Weights of a small mixture-of-experts language model, trained from scratch on English Wikipedia: 64 experts in each of 13 layers.
Below are experts of layer 8 (counted from 0) of a mixture-of-experts language model. Rows are named router (the router's row for the expert), gate (a neuron's input weights, with its number), up (a neuron's input weights, with its number), down (a neuron's output weights, with its number) and show model dimensions 0-159. Each number is 128 + 32 x the weight over its row's rms, rounded and kept within 0 to 255. Numbers have three digits each.
Before each expert's rows: "comes before" lists some tokens at least twice as common just after its tokens as in all text; "gets" lists some tokens that make up at least twice as much of what it gets as of all text. This comes from a sample of Wikipedia text that the model never trained on. Tokens count by the router's weight.

# expert 6
comes before: " |", ";", "–", ",", " |\n", "."
gets: "1", "0", "2", "6", "3", "4"
router:144162071119097091128144110105101098161124112080123147064116156132114140149117082115087118153157118148094092154104113085125136098175147072130140140111133098112095129079114190163097135144135124091158136072185141101092141140171193127125156141077098168156188178120092114117113152108109178179171186175158163061117085140173163042121121115115129068173143157122156042148087130122115163084101094129089121091169099140149148150107115136167110089176089108147177118137146158180094122126094162
gate1:124126166097100132144156119164138197128080163146145178196141161131137207161157066092185133075109129153128108132114082155127214100165043121144150074199112111109104152156128118146080130126139123134171074096154118098126114142062130129146142120135153141149125135124154135155087176156157111070140120133091097137163176157149143144100157148147201096130089184163134055107125140093131186152087158154160125043127161136137138125109137147149113104132112159137140125139134134125183167095105195
up1:128109125077097117070127133070145158241152130135091077165073051145125145154136186142151086142140123122108147116154126143101130132119156164095095096052103148109089133086101117172153150122083120139146146138124117134150161086131126154133131111158096156106136133166102101081149094163075125202088141174118136134085153142148136145113134139144090084170141081128072140137117165157112072131195166138073140145115125102122107075111122118134081167113122122107124093186070102133040056117100090
down1:102103142125089099101174183112120191135168173115137117118115137104102134104140162076073112120143164139133135074141140122151168139092115103133149102155141096090138110129118115053139130144138164120136147171088098130048117063104149123137096143084182082117125152118132090107192162139080106157055155071134126149151103133126053139148085078129148188059162104134073101169094177131089096150129135096188130070120144152123142108119110093139126137072146117203159134162103147182075152159176141
gate2:100107074121088117120085129126132089132122111129155089112126145111148161133103100155118081085173137159159152114132090108121117140138127121145113194124200154086090174107089110093161093133210140013123055118163141119174124190134115152099103092145154125128148104112089173117095135129150151144106071175136110086088079092146105143126092155163078123138114100150118151145144143133122132180121118172094147137133180148123124162143124152132108061145130239107152135108114232136157113162107089
up2:095172068140156059097123122139102134155109159138159174141106164124142123090140176168115098122149139155143165209169107118131144062150146100146145123130114152131110133150209060155122127100184173160127122127057124136091152152206111143164145136158137120164114072207173112083134140131122080123094132141129185141127112112114084083159094169151119124131155120153131097141158129188065093121112101141090147139148135108098119052130112158114119069070075117181087110115095120164198121112139091
down2:114106139159134106148146146125128161104078151090135102086146129153087138108102127165086128135136160118091213109139175079087134135134094135043158095134070155144158108124112136137105113173148173097124144139099140123144141104093143138102157131110161113022192100088153177123140084157105100096100135118118089131163151077179100141179192144079181173132103143135117196148055124141160139105153087095148184151142091113131128119143118126101086160127118195080107116160149181083179079171147142
gate3:135144117156159071100172116174171167143080151151141130188080120137109104145102123115108136138097121140160144089117142098135124200124105113112098167143174078122137082142168204071155183181188139141134114117114141120153142158135136095113153128119158127114109180166172114131155155144124172151164098072108168161081154134117127150071138136102091132129145162146109098158126220128152109132124153071033159158133085091112055125093117105187163116179118110125138070187127174172093125118084116
up3:083137167182111140140148136190110075171171111152119130189176156138122104133089133154026145107106110128134132133194132143129026149147114105051117174162161141110104135113154076137139129148170112100158125134131147164129077145090110156096151140131139082170118200145106189165102127141148123152106148082111100084097093137181146152192123123145102178087066126122132078139134137063145136144097178134142171102132131169133101117095086133159146110101069122168152158135184106177099147114141141
down3:081159090120086121102144152100162097117075127143116064061193107142166214121149111138126057097102131115109149114165128167140011128174213125189111131170152092091141124146104130136094156149083148181143132109095143114159098145166112128100084117125186157159172115119163088188134098131128139107167128131144101112094141150118161108106094127067109099081154133119127160125150068104128122127102127109130109128104090104080097091123165206109153157127134092084119128099109129116112122074113068
gate4:175130148135181118113163106146176165153083169121151108111169132091139118187127159097094199107097106143124100149115100161196147103134087141099134079178058137118119200106143141166111090077124191097085102148134116147103117132209149185168135151141103167161091094083191143171158103114098126110142151132125138124126141123131076153176100136137120133134115120116050114121117137203100108133144090087049098115074174098090146206111084091121140137134097084079126148128140124149123155149114134
up4:085170169095145111123101132154092090131125050212074150147151102083126104121137183137175131101122145144120115127190159147041101172113176133189129207094201088126108073120097117098147134096172075109143205118131114157162138160135151156099119138118168056084131143126111116069085127181150145114137080169137116128126161129155162120159137071114111097101102083151172152067118118119132150115103137183126145140153080171133142098154119137140131115116144176168111100130124170137150090105156110
down4:136108074144137151117114099139113116133156096173106115113166036129121121101151174145074088076149115089180167073100118155102121095127174142135186131152156203108095138174093165111080141073119108101138120140103155115163098075132119158160169073134117087171166116155103154133121110148148125139060054105079123132129120205151113202139154155087118110169124120148169119097190161112178098163141129080101128158121168163134108127169160119123138146089199133116083118121079120177124157083118143
gate5:145079093076093129114133063134087131190105128134082110061106115083141099141128135150104103122099148046151156149143168159190078166122139123157234095127091162080178107130138135141140103095131145133122136110176119119093105092117147099114118140131147088142074131082121147151173096127105171108149087134119080146132132045169094070140172162141116164061084128122153143147159130134152151120059103092141160093114150075126113159140141150209109060117123120124104132122074141156069131142131123
up5:139142122131141123143061113123098146155140105168158230118207129094131132144150176098115081161094139080128144172142102153096150146183171140157140086161123136172129106065086178138115133075108157150125089089127153164163083141169182107149096135122135117029175126140144119108087121140126149133104191130143082097133122165145124108172120159133137099058133115191195085174122161089075091172121105134139140100102116150110174111142117138146113118156159155142068162173167125186103099100144147
down5:148152138231131136145120139148143156085112109042109115081090127176155129162170094137094124087063114106099130118112092147119116138141138121090114112130129071116123075118121096083162132142161101143122138103141121054165104170127156141103156086152124089114111104093154093143142150185137143145089125128231091140168128116196098164078184127184119093137056095112073088139174141057159135111191110182162085144149139149136130071118113081108131125131168142091123124120175122125114099136126096
gate6:160146140080114119118066172162127075134117160169114167159109119106149115126169147127108122073147136081145162148137120183135118052126155141093136188100169190161091111123167146181126151119168109128166120104112090132152130098128159085201146127178164138104204133084153143104115081074144111106108145136182124128164141061185046134154120127126171102181117161104124096097079116092144119146123154139153109188176146115127119165135141102073148065137132081152097130159182085121087094175158115
up6:117133136160150172131155091102151125113131137111126073107102150081165107140136113174064143129087127127114118107126160158153102136108123116151057073129137161114141117070093120072136111155154157190090108215116134125048143129133154114115120153126109084148106095134107183085123123180116101121143071136116144131127124120087143144094130126105108086087156104131124175185134148204094105139130170058153115067121062125125126082108103231153123135152111144051139141136129142124120139059087041
down6:095137098098126060124157115082106082068158152201128140175123063111101176124171146121166075095204151089103096136147106090095117120113063129144141139078167158145137100098159158114107194156130156165147116063130109166107089141109108133095101130168110122131174111150096173125047131115180067076169074094067146117133127090094130147118115110115129118161119110121094115087144137125165119148122137102145077128169108059134118123100162094098175127166123199084136144125116163122153145166077114
gate7:151170150113078079139081145101114100152182172091103179134131154137065150134178118077097114147098134157110115121106102130106134101165135122131088100128160126161150128136098118137138100114166141190064172105118127147046127088095126142172149130129104112114149133140058141124130251083141088115148162092112159132167139158134184103099166109140111147108160087099131175125120135127148103087144152168104142090073116105147133101169146078138146135139132149157109132135117048187146091168095239
up7:143080130142186105085137098182141117116109134142109152113107114113109122119118095158141068090140044103027117136194089150168132085097096086163155152141136135119124115155186118110174094084104113143135127129121162152134104119098131110110142176174150121140144096114127182133122073129090146139112098118110066125109147092140077046139133176177174097131089119134186107157165081153118128064108107186072107141147164091126098085101214158131097135120194134133159087143145163095124101097125095
down7:135151092162175116097218112104103121113158126140159114141135123142192105115128119201157168135125118105117131130132180124167105115111127115137107139215147036075146189090159095098154133099132156129160101138095126133154137101180175209081143115165184139100135111141119090104134104111147112188142124178193122126109104110106124163109187125124119089100157162158139083154118124080129136128138099156143127140138123147101193200108124193146135063155168101109186110139116220141149141148129113
gate8:198072091115082158136078153110098123119118119111106146126144130231120163172090125113092040133134102142142108105041114118198134181087148190077112101128162137113107108130111111124155135137120134081154117103062134107161101091179118072059171087117123114131144120154113080135073155155150131140083117168085145096124118099171157144144105115103182099186163176092114079142136138150144133149141124093141126124104185093090105107112124135191156096167113128164151155150120151110130070150125168
up8:064168154108135165150153116098128114122165168159105107166043093136137119137111047134119054167143145157123128097097102116152108148076102133083101174188153213107109150120128166135114146122171111037101121110145105180150101160153152122161175101128125110141136076154104123189149169109157127063203144114128203129152123164106133135100121083133160105106083141047110066159130162102082164116130105145097130113124116090107134139138179176141129138148117130128082106088138133147160144135181121
down8:130142152165142117140112085119126087106149190119193124181105152150145132171100115160104164084092130146123112087136142076160096071122158082148092157101118097151106106085137141123067131121155075125075183138092148202134095123149133132129115190120118124177147100107159106058066130119076119123118135155146163087096092169130118090192098145136154146168141117047162171134113149163093145172149167100101130096125068132176134104158183136126097136118085168086153157117069131111123143062123203
gate9:110107126142094078167119112091148165141153110129145094074117120150133083163166165082173128128134095140116201088112128093135082109119088074137119141179189117107103109096113145109108108092135106053152116137111199124156170142139138171132179149119155113173111103126109149115120087111080123087131112092118101081093114172113114043148175190103202050141116085092147142107133101145120117103046159144130150119149161138139129143131143127108167139206112130052145192131167126176125081092121115
up9:136161120144117059143164145140152140162163138175122114139211072128147144137125164194141149121137120121155160133139099103202173123115143105156167081146087161181117169159095091101139115104063117134122136076123111135166160059155170084142117130117134126130119114100064108134098135101100169186178163106106104125112149191146110099172111128064179129104078047098132114139102125132128084147104059106142121161178165173150129120092120132109077119197117132095149101090113131116217120101103136
down9:122097183117111172132146093096172156156142132137128128139111131118128197118107119144130078144114163144145055154177161203127124106112153119126135096183071143128170081121136100107073098145166091133120088151136080098150141133108171101155161121157161123125117117167102177101111171111191098195155139145132147103140183177127115166124126166077136110140107161118119114123099151135177188101156137216162128066098102085091127078104096086111130157134131134125206121117152070152060098094143052

# expert 16
comes before: " the", " a", " first", " in", " his", " an"
gets: " the", " was", "ing", "ed", " his", " in"
router:130161135161137121108145133143131138225133154175167112122155118153126170126097138116127087121109140108174181131138075113112128142149065106123150103125142136098056121094122142092107070125114151094098113094150147157144097193095163160082095157149136138172102181145098159120167147172161100117092086105078120125129087198118132143164176152105161152103062154139157043138133205196129159122104182086179122157155167133159084124141156161126177124200136160086102174152123179162127135126107128
gate2:082114108139136109076143128139197170114101121164127171167134133172086063109167137116104136118122155122093137181133100170145120100127103164127159191161199099138158127155123182121064148079133141111161165126180110163105142185102119125140100175188111106162126184113093121113151135168111097147102101138142123114094112176171116116128170139110140159115120115104087160229142159097155103081151193085108179157088143146152129115153203123145106054124099082118106093171121142080069108164145128
up2:142131131137130073153145115135108122143046194119105080201064185140155178140125128119095124134141087129176144124204121107099159165162141057135124057131078170084139088188077085140135155125063151112146135170092162109095111063108116148088146180076156105083161136144116091125127159070089158088134133108087108134128105142195132160160094155110196145153133146146111075131092132134111127126155109141113135173142128124133099119165112105122104102124127120132096070136150050169121113137085143
down2:116116182145094173137077115124171136168145146114134136135118145159083183104124126086116097150115137085112154137151143168115079115127088123118109098064104129163237073112102135152127064125081184096061110129085120060099169105169100070109104180166168073126086120131103112095070114104177075157100149129160175174165092121124105140124122209136121116100120142123133135176196127126139141146140111154140145107147098117101127153082128170144179103186126078104156142120140128101112119182164098
gate3:133148196152090104188054125065105180122146113149096100093117125186071167158119100102190149119178135118136140106143120135124089161109109140164145116095117129151146148173081100113136085065117169133132133112094144125182061151103152085094115115081138153122107125139081113129171072081065187103118097065073091073097079100101088083126160128169106185144124123157145087136149106151103144156143124101172041156135155101104117149130115143127163148135136134150122172101060138120124156137172138
up3:140071085094066109189136114136136170106115117150152171127156085147134169128059138114098106140166152155148149135074152137155137108151097141134136135120123107109109167135089126118096081151056073157124114161085117048180114097133109094150068170088159124145136138145099069129134142051166075154110166131108106132083097088149082147212135119168109072107036126161095149142160144083115121093156101119129089109096122106123149082138143075112094176169132138119138132132094129175072134119071119
down3:073250068153145127123117127163173108187076122131127106134114124135136230157115122132149163128116121163119068134102160071122121175064173088131126127130169044177094131151147140076115125125146149172130169139172103140108095165079156060174155210111097131112118155094139128129161143113148087100122119142115131184100118064141122150120112088130177130128087145140102155091108129080106147081130097137131125124184109167079102121120097086096137128101124115121131090163119110142142149178130097
gate4:125103140100127052152145100133164109145173071161099120167129182122125134151137155143150136118111085145135097145159142116087162167156082148067166122089079090119091150142127150117132111096119152077142116099112135056083171136084150080162127123157170098126146099152163145147179103151163148153110102076091135192139087091150057123107144158074143188105124180123127102106195163180222155140147131097140097154099126087131130123091187155201137132129185130067131124150154100143107157076135132
up4:110102160176155186155168114103106114080088128174138116199078050155055125086060104128193152182133145148157143095089116151130181152107120142097143094100120110100102147120115090169085179153156171126117173121126164165119170163150141134104114119102099088125155095157124191088133094196156127157166171144083107127121126124165126152107137154174150135051118160101147104155113081092162121105134105124188130150149168148094154134123144133163119070125093150160151143093115099075068119177087141
down4:142109143108128131148120105095091155133090059191136109108133182077118130151108126143077141160230095079179179094139111198127121159099121088104118115169162178104060135131173160084150141176127171195125136116151144162168158138129161145118123155095123123149136145124112123103155112143090072150046108107187147070146107169083097175142123131112119116136143131108178101132120160104060096088153120156134103181135157108126151145178075096119146134153133177103119112125120089138072173192158138
gate5:114235135125072088150119155123183092170112130135120103070111157125127165170095088094128099121162143082136133110141051165117111114141124087054112134128187088117122117127102146117187141151069127101094091174124121223134081069115127126164136183117103126091081171126109135157112141130124184156159143149098118104131175094083110149129096127106169087146109149117156092141135142176133124123143140161134138058128081075125066085093173157145193138143128128126128113128114152091141088069124175
up5:119131190100078168125173137116144118141120172114072127114138153158043199138127145193155052110075136091130126132186151184130098138087143099131149123099171114100122123094084146126162127157121068144132111152126091193125150136111111139132169166113108142165177153062092092162115101120214168150110145135149156121095135114140053162135120106107179162128122129147100125139126123161131174134112136119174048150144116112128128101134075140108113087098115049112205133163112157150117085107175090
down5:072175096155114110152125147117097102111145114114197066161180147041130088144094122126056074119090134181083126098194110089145140185141098101153125149126143063098123160152093075106119170109088040099113121093113189067096115138073159137153128138170094124124144134139106145148126108180123109141105097156125140162155144136074107115116121135145150160055114149118179183157083108147083143155107152112100099125163060079136147166120167125157160141168130090138130111156155104109116104115147164
gate6:213126189085140080128122113163141135139132170150089123117092127113038112112120161134149095123130147121194139162116089091117146089162151174105142138167140121160136103097121119116094090155116112142102197107117099183162161170150174154125173141088119129175114138042135167087146142175072128114161107114140172139123184162116144202226103144149046186130144119107137106164139123116093172167173137095112144159142176149176137106163148099128117146095122091108128135096079147135129151161158144
up6:176057168143103160148108156110071143152103113140097164152131130161104147107135123153120147183076174152136133130081124100011123055209143101109151137167119106153130166168084111154126158132146111158101138122142172181135145106121128156140175115143118110138126168163140186140164138161106101083184097143122165105115133197125119171132107137164104149128112064077132080090181108189160139091105094088156075097145143117127158137146166172136148173079178088152105150142123151173141132161114077
down6:148093151112130188114120122087122144150166222105154120130114171170054120152077100135087100183121118169166162111165099125143148081171126167088182153133106148115104127116157151157099084142130097185125178109198124074127147146135136116093143124099127091055117141142115095105087148155082125123132136097155133105106156113164162185184152162209106065109124119104134166124074177136060114060146114155156108111145138169127132086149179137135131133125087165191108121163170117090120107133085148
gate7:126083102165132116147104168140176180132109078156130163044172073171081138158127201111139099159113133109121202117131061157110132134034037152170184150129155076091106107126129137107138139086114117106155138113095127116147082121136097129115097138105107127151137181195138108143088155090128162153182111148111149124136136112118116101095114179111126169083057106109143136103085093147107133136064154130142143095139102114111112126088184160101115166112074106104103148140128104213099150127150099
up7:125122080202124134175126201115088178118090121129087163157118106102145101111110072117100150160071119110161155101119091116103162075159132110158096153205130129124173135183123124086188157095183101167177120113091192124099139129120134112137104147173129160080163133133144152178145191103113140136137121132107143100150138131129157165126142154075125142137134042048141051115122135163137089097113074099134170141173176069129128119134166149149106130130113135157084114109086100145132161186129197
down7:086152176138115116137153121131129166161110160079106143120123058079149102103136166170098181100150076181131125086159106118106162093053126141161115193126146171194094092103119154147164142186139164055158133102142140170172142143115107099169133077058125108117174091151096091159145179151131144179094152070177132058095116166127081112139129184143104121116148115128137107145200109119164163112140117114083092068157124139121092143091108133079105174121081126122111149145127123158122153142070101
gate8:155166091115087171163136096175137123146180090190057125167114164214091200106146152108118126088161134079119145202181105143128180098179102129160180136179173123101139117152128127137114122079102149073131148137131124099096146123146155134118160129168108154089107136168096162098083106178107149111104065090080203119095147130139175093111133155133153063112108172136092123130131108143127117069083158117124121140117159142125147184146157116128122103115108163138109172112091122129142218169106171
up8:117144144095117122046077163098108136064079149136165137125131104088159044179177113171130149140100157151159107090083118120149121106082199134117162121132095143075206076148111132151175122157170101153117112168129203135111100114148162135167123138108126102122138128029114066149152147072096084128172145120148099126100133112162105133113124115096084107152149085103168062142103126112122128124146114135154170139075132143101117110099132128131120131138176127135165123143145128177108017106178112
down8:089095122162138182084103139191183192115122139109147130163145102134150132090115142115119152088124122126079144113148129154135162125114103175107096087069145106128126112171149078095104088075133126187173151106110172167155118147155090094132114102093121099093143168150090097132156056074140063153149148077115143169125127118133154104118148156079195137117123130141167166127121070112163169110099155158137142197144187193153100143051101071137197076153113172133144116134104178117167134089165134
gate9:167145161104121092125135102136170159142134144130177085124095073131164155165115193164132106108134153122160149123141154184095173133146088140118133122203132123117122113077074097105136136124111135115145097168099088151128120173127112191151103138091161141145144139108058079136077161093161127052155104129106135149094098142110132154145101101113188149157080127160104130106140130134133131138145164217119151055141100149125125044065133142110186179204108042085130143119090181122127139093152167
up9:098143157136134108155151082084174117127093156102152127110159126106123177137121101159109143112187226156140149093188169134083101130124100140134092070213122097110120115119120122079063158193116168098148144085099109131119111105095088112136115166162101148165112136133133093117112113080154129113157150082100120152094137133169092093128109108094138144091098113200064183148095225107138107140153078100124173151121136092170114111159127167114071094098067096076134094136190119146124143092147132
down9:121126228112121172104139132126115122080170093138119103102091150125147125164163128097058098164102107156109144171122122065162052086153149106101145066163184080116095136103133107075186119183088128088152128135103124092119113101071183146129137155110097112175101123132133135160132105152089105129115105082111096124111204083080125090134148156151174184102178149101069110094141137132168136132110138158072157083118126144166097114148096160107163142091196139152119063122152170096134138158169115
gate10:126071138084153076175039119138149161114115134118131107107134107119118160110117153146169083140177169172170146160184112118153180130129156099161124172120103149062111142134176147110128118137149161050082116080119164187179173151162118119098109129151120114100149128138122120106126146139124168144109157107134162095119115194166171155134146132130136148121142135115171108159129142093111170182142138162164133125085166164189152164117118102201133098172056130057173145127133198100117073164188186
up10:060107103072079101161120068204147145131095125106101053155137147098133109097156129152201126155071138129125176155121110133198084141143090108164151133096117160133076212063159094115116145127117095112146081099120170188126105130163140088140148116193158137109055144116132126148113096063122128087163126123105134146089105138144127124147104052115141181151114099133147142124158137151059160127135170128140124095190065107115099151166124090179093102151091132138102163111155143083132121107142134
down10:085120170140179142104130142070110091115113122141166190142133184188133068164120085135080166162152139150126131117117144104076156150107154098103091151144117090097216152171109129084178167120126116116165112169133169101116068144146104101155140108110102122129151112121101171153054124150143155139139218106174127159150109118117145102128132114161143150142081160098117102087122064135138168180115145105164184186084095163167145116122183114124132183089108123130132114118131062133109128226117080

# expert 37
comes before: "C", "A", " |", ")", "R", "S"
gets: "N", "P", "R", "C", "A", "T"
router:162188130169137107132122141110114121150130121127135067116149142138069119158093199148120119118109085094101074113078114159098160107103129107126120157150084077132065150111080157147197142093154048124136165053096142114101078121099150121079109085098111087159147122100194086077155135172206135150178120151076174150144098108165134144133137122096111113157171130117124130138124085060105150142143118124140106126092139146148069134090071137193108092162150155176078141075098163102139131138076128
gate1:139140130082135133151185136084122124178172098141060128121096147134181153174086146148126089178073144053158035145194151151140105173140132151124170109113177117076116150134079133158117151155130187113108178135132104183114148123112108113142142111096161172115168135124119102108157156144096054163150111083098114174140175069127117123113193162065146103084127159124118100172125175128111151172152177100183102142093094075159077158145153135136135109128131122093121143095072154168131145118089144
up1:112130049157150108060141138128190126085115097091083167116135189129144148150131115161134119138123124174179148123169098127109112092173124096094127163077172072102127138174144128159146064136162125134130172057155100127150081154140141071069073181159134156137151106134125164105087184058146139163157101120118154028101138132161172120159109129209153137128159108128169081140167110145126123131116142078145142096137132119109140159157075146134122182083135134110104200117132129115166179137149104
down1:170161117112126057133171177157115128133142196079107125094121168096124103117149133219153154089110166174136132165138147150127095097121213135104175073130080155163200118135076133077140172098164189137121147095105107160142106099103110139156116084083147157162089096154163161132096185158113136156138141169131132103098141158103084123136116130128163082065105134161156065137148142106082073191148163120088156141119109086144191097112135119135105096091168156179111149125144153150119152078111127
gate2:076112129114056136137149122121128104140100177132176147122118124117169170220102135151170082112121094109091112066117127160080119154127127092161118119080094072073117165151132150108123181145134066112152103186109102134159163113097128123088159109153148162103129151192133192135166160122096160094124124090114101120159122111076158131096128103132183117115166149148077144096073150134102084225158138104148103109087152093110151074124080037138112133124177122121127102106141199151123094091127145
up2:127084124166134111079171151156106156121091147081135138148127126082112129161132132133165074120180082110095092092059110133086083138104106127176125188102120135116111078094081134106135124125106118115160069166156110127145118138094179107174121191166113090148127099181145186099180076119077127117105151076150113088141115180102126130096091126152111150107131130137140142094111118169100095130137143147120129061088201172124115116217064095119071133153134112173124148039132178079109136157156092
down2:100148115068133143130188121127178153138180106117136147126182148099114070207124140126160130138106092175117105090112122116095130129180167127147146159166112113107084114122187120175099123143142115116105130091115176085139196093082134101118038165131130102100158125100073143171170105131136142156107161141069105051118081145202141079189122127109119103140133109116116148119182125111111175162181113105102116102111173065129100114121106080137085167143207190148118093088119143162141102129124095
gate3:133137154131136134106074096147140081181116154146099128121164166151175116103055165193106103184190158137076166114136149134156136110096131134167123154174132115198125109138116164113143150059207136138117123114160126128076122171113139083127146093170132119138123096137103130096105130110153104089127106121098175170114128168099071179191111080162106137134086161105082099105176109175148124155124143127117084174102192174103040135178104119110153116146138107109079156137119177068138154057150136
up3:143188114136142150136159104131134164109173099122150131106146108174121147145172121131124102168180123129162085094126116106118109196175140166141189140171140104141125112165094091088120172163109140095130082135144187090056150110135113116166175143147144143128093086121168116160142088137070141144110111097139144094163176116154091093079064113123137152090082106126096167086112141096035202187116043113142150138168093084135138140171207136122156124154166124159100149103101126117079060129136115
down3:177156150164087103157101114060059105139144117084090142102186195138079130131124108189168119139111060143141113117173125123215127169124095158117081121091099171133093153161070125108187107112117120144236136134090069123152123123158105144137099091107142148117097105100092132123116136147202144093117146126144125148109178152138150136152091119098126130191169131096051111123085084134136142156083126116159188129203117156127111091089095138134107160152098167174139112141122117162150118140100136
gate4:130154153125096111121089168132110058138134135108142067145130123117146164153147124151156087161138169144137127109153118080101141162147124135047137166137076110207142134155142137135137081101207139162165154168153092117072137124145118133140054169176119143143134092147114096076098165150162114077100093141139148103093104143117153127143144172196114123110163130169137093103123115068098189136137185089144150130145056157147145171117166167134139144169106088139180140158097168165236109138189121
up4:152120099123116134167110115111147178101075167126179122160077161121114132178148141112106089179157118140079133119150203100166153163120140109154117046061105153170194137110095184123180132120118157146164075116098165113122078147102116115177125121158110111174126130113127061135149119074130114138092153125089088156153122134140112112142116106156126192064170151156145101081119158136159120139121154189096124127128112127194119161047214187109142061081140164142147133161146076111134108143116119
down4:098157137163130146156109179147153127122110126102154196139094119149163151109181107075089115133070146121156168110169121179112122131160084099115106131173131091075190108122124105143071149102129098121176030104171131139146134103097168139130163107178109166085118094149113117132092164065130054133106145105169198155159074164103161165126155150157087151173149150111143162143156157147140149190122137175121132105129135167134126100115190085066133102136124043139166108097094140190109157123095129
gate5:141097132163163047159153142122117132160174081150125111131133133156138145144086136129125076134079147117088158145091148160107206121116118089142138140149143163137153200147180134065160111130146193171149158050082130121090093145118139115117085116106117083133125098119114152137105097098083109186132173124134082161113102186143190137158111161113138114166126058101116118177162131137156095055168157066154166101093151131135073126128108103125149146142173080137115166078128157170116058178149081
up5:116110130120107123117155118132115150126046178107127152091134115128134126067107058128068123099115094118053116118085098108134094126087120172123152113167102108100106127092164093149121190138138185177148135132186112149075131123115167145112097167109129095115118163152129118092122138198130152128043137149216163105105063125073140113140058087199104105142156184187179130133091171130121132158166100178169128112109074109158104122113132166103118106143103066106117153143136105178113157115088124
down5:149129171139097134145118079178181146132146113134087187130139111182098118147129162160212089180135103100112118138082160124130083120112135113140093068105155129140143142153108128134110169156114129115113143153073134132177172139115109143137166129146038166104117182114126165130118106093156207124135108094102146069092115189146122130115132153162062101140238115141109129083120095143162119196068188095139123132103114107086076128122170129134080097107131128138166129063084067140131153137089122
gate6:139125152127104130129112140140163149128072107145119145094092117149137134103075132134123120122137107069129143119087095148063137132158150173119194131121120141135192088123118103097080114113153108156093134088139151065167214170145162085106147120082151127179116155129112096164088130133194068178106093079129132084130159153178092102151109164141141152116074146194127100171160143157119080136146147164168049142157170159146128151099136133172194155113161056121088138208175109092124096133151085
up6:163134121180131191091142108105111152150109138119124193107124142119099057067114149049040124135111086107133144098086146150143071080149120143116155175109098115107161159207131109107138098092103142147130094079110126135204160149148173153133161164105105085161106160144071114149087171076176128193121113150131132104188176191118169172146127124132150133093112111187080172151164114121112119105137122130145109165128172116194138071132118084106115129132117061160141110103130121082117108099129124
down6:155116103172119154196112091137137134148105128167121147110134166137115132064077101089100118194169131065119110168157125133044107126150140098112099116078107120098176156098177163167144128086066065152169155127129133109115139129137181098182129108137074129068135152116126150123094089148141103121171180063176110169156163091166137154177126127091098102160118102168197125135125088127133121151158103151104177126172135102162081182084127121183110170150117113097133161178120106128138056175129102
gate7:224134126154096093084112163136160153101079108063127100094137136145117120103141157166106092104133150164149109129165113051125096117126111097133102166098134033125102149125110155124134108094094151116121104162192129086085127125078139154114157168130163149082120103140140151133171129138142167146067098151141163120116170184124091082133176097098096151148119190150141102143149024120103149155155108128151089117116096118140118177147059156107157147169123150162123154123146119103168138018113179
up7:138124091171109102148148096132149095102128117043130111124100063094101104107157144118098112076105099135099095171120112063123115118163127101092146102158109091148191094085116115123142135122144140107111122160086176099137126129167194090135110158029156184142082158141092167120183125110104070093123119197128142066139108132133188094109118086108195133134128128128083158131092136140077131189179151108125096098088122101151147084167145110095167134177111161169086121130111138193116104173121182
down7:160138125111107155102099131131174130139141109161113140184196215078119094097176106176159179135131047144130154187117160149111112104104139141143040148130172160152124125119113127136149172127114230077155147198106112092125138166092081143108096138105111187093176123107090135102132088121105164133122151104137077151114203128108127141126141079094131137074136103153143082171126106119089099129163086125139149128138110181110148147082201106119117106087130134114089105150089159144194135120140091
gate8:132162136182130132136075170068156138141162072060102096164102130156116090113127079182114155162126077127128134065155079137110116152150094155173113175084108120142154111131178093130107172146132137139156122148130121126097178175186162112108095077144145132110127118132148134163152109123117117097128061202151120120191128083132125149096113125059141109143092054111122134155148104113062147123138175112110114130100094144101044182099146192133090120129097106152127196114129066079133201123123113
up8:165079072116157092075193129163165148124165103155106115086182130155179100146107136142145163119180123075136048072132149115124112089158122164152107127063081158103113179122077163093145093093085092115110143081095096194078158141172146135155136065140080129085136108085158160131106100119126121116130151135063101104154095124148096132099105156165115140094129087098080093115131078127104122134140190126097111108138145101123079185107165140129113173152133092155122175125154164106090146077092189
down8:111135154129158149161105142138169171137025146131138154083138099166189092142144113083202140153096151148091114087185134156146105163144092103163164100090158107144159162109168119151084175136137097101127089091180182124047146126178105073109169114127188066160087183101093122159127107126177122122158127131108147113163110152149115139140155120099134148172137184109187170133105160111165132125136131124146108110102083098085084141090093075138142143158152096127116105119093060177132072125177141
gate9:122144096153150082124127095180110121068158114083120135137130087132085074138140189152121139123196177090160130085134133098169140105157165089135094135109107102141145116132197082221112085154126170093130099084158148127121082171130145142121158125094118156097112134168180115111128160139116100149145087128071080158093158073091143144116141141184074170143096139092075188126132149139168131063076083108104128124110142153166116151113162131081131171159069141145082104106137184127078156180104178
up9:151119122134158103105110111129106146122121099185127079079139120109082124121149128209084097128144119132143148144168113168135079135133130149050159161134088180070125112139148175133122121086116112152128116108133154128072173187185100179056101119140142087101139154192140216063177118058136150137154154158152136139107135124149146190158115202142119155120155125149111074135118135086174122081148077124157111177090150066120156077126080106124108204130114109180120118117131116133142150089118161
down9:072152120150177169159102064130111176103093113159118120079171142074087130120157118102126133075174063132131123145144116141086127148104138132088175163109146086076113120141082131142110167147135128084121185142089114066134126083216199104129124107161109095137133092150188139157117073062123160109103099137127112109132153173106098117135102133136142124178078129160060127065096148111143136112134133179097131121088136133152108073145150132134067145068152130052066157107081155107139150136081102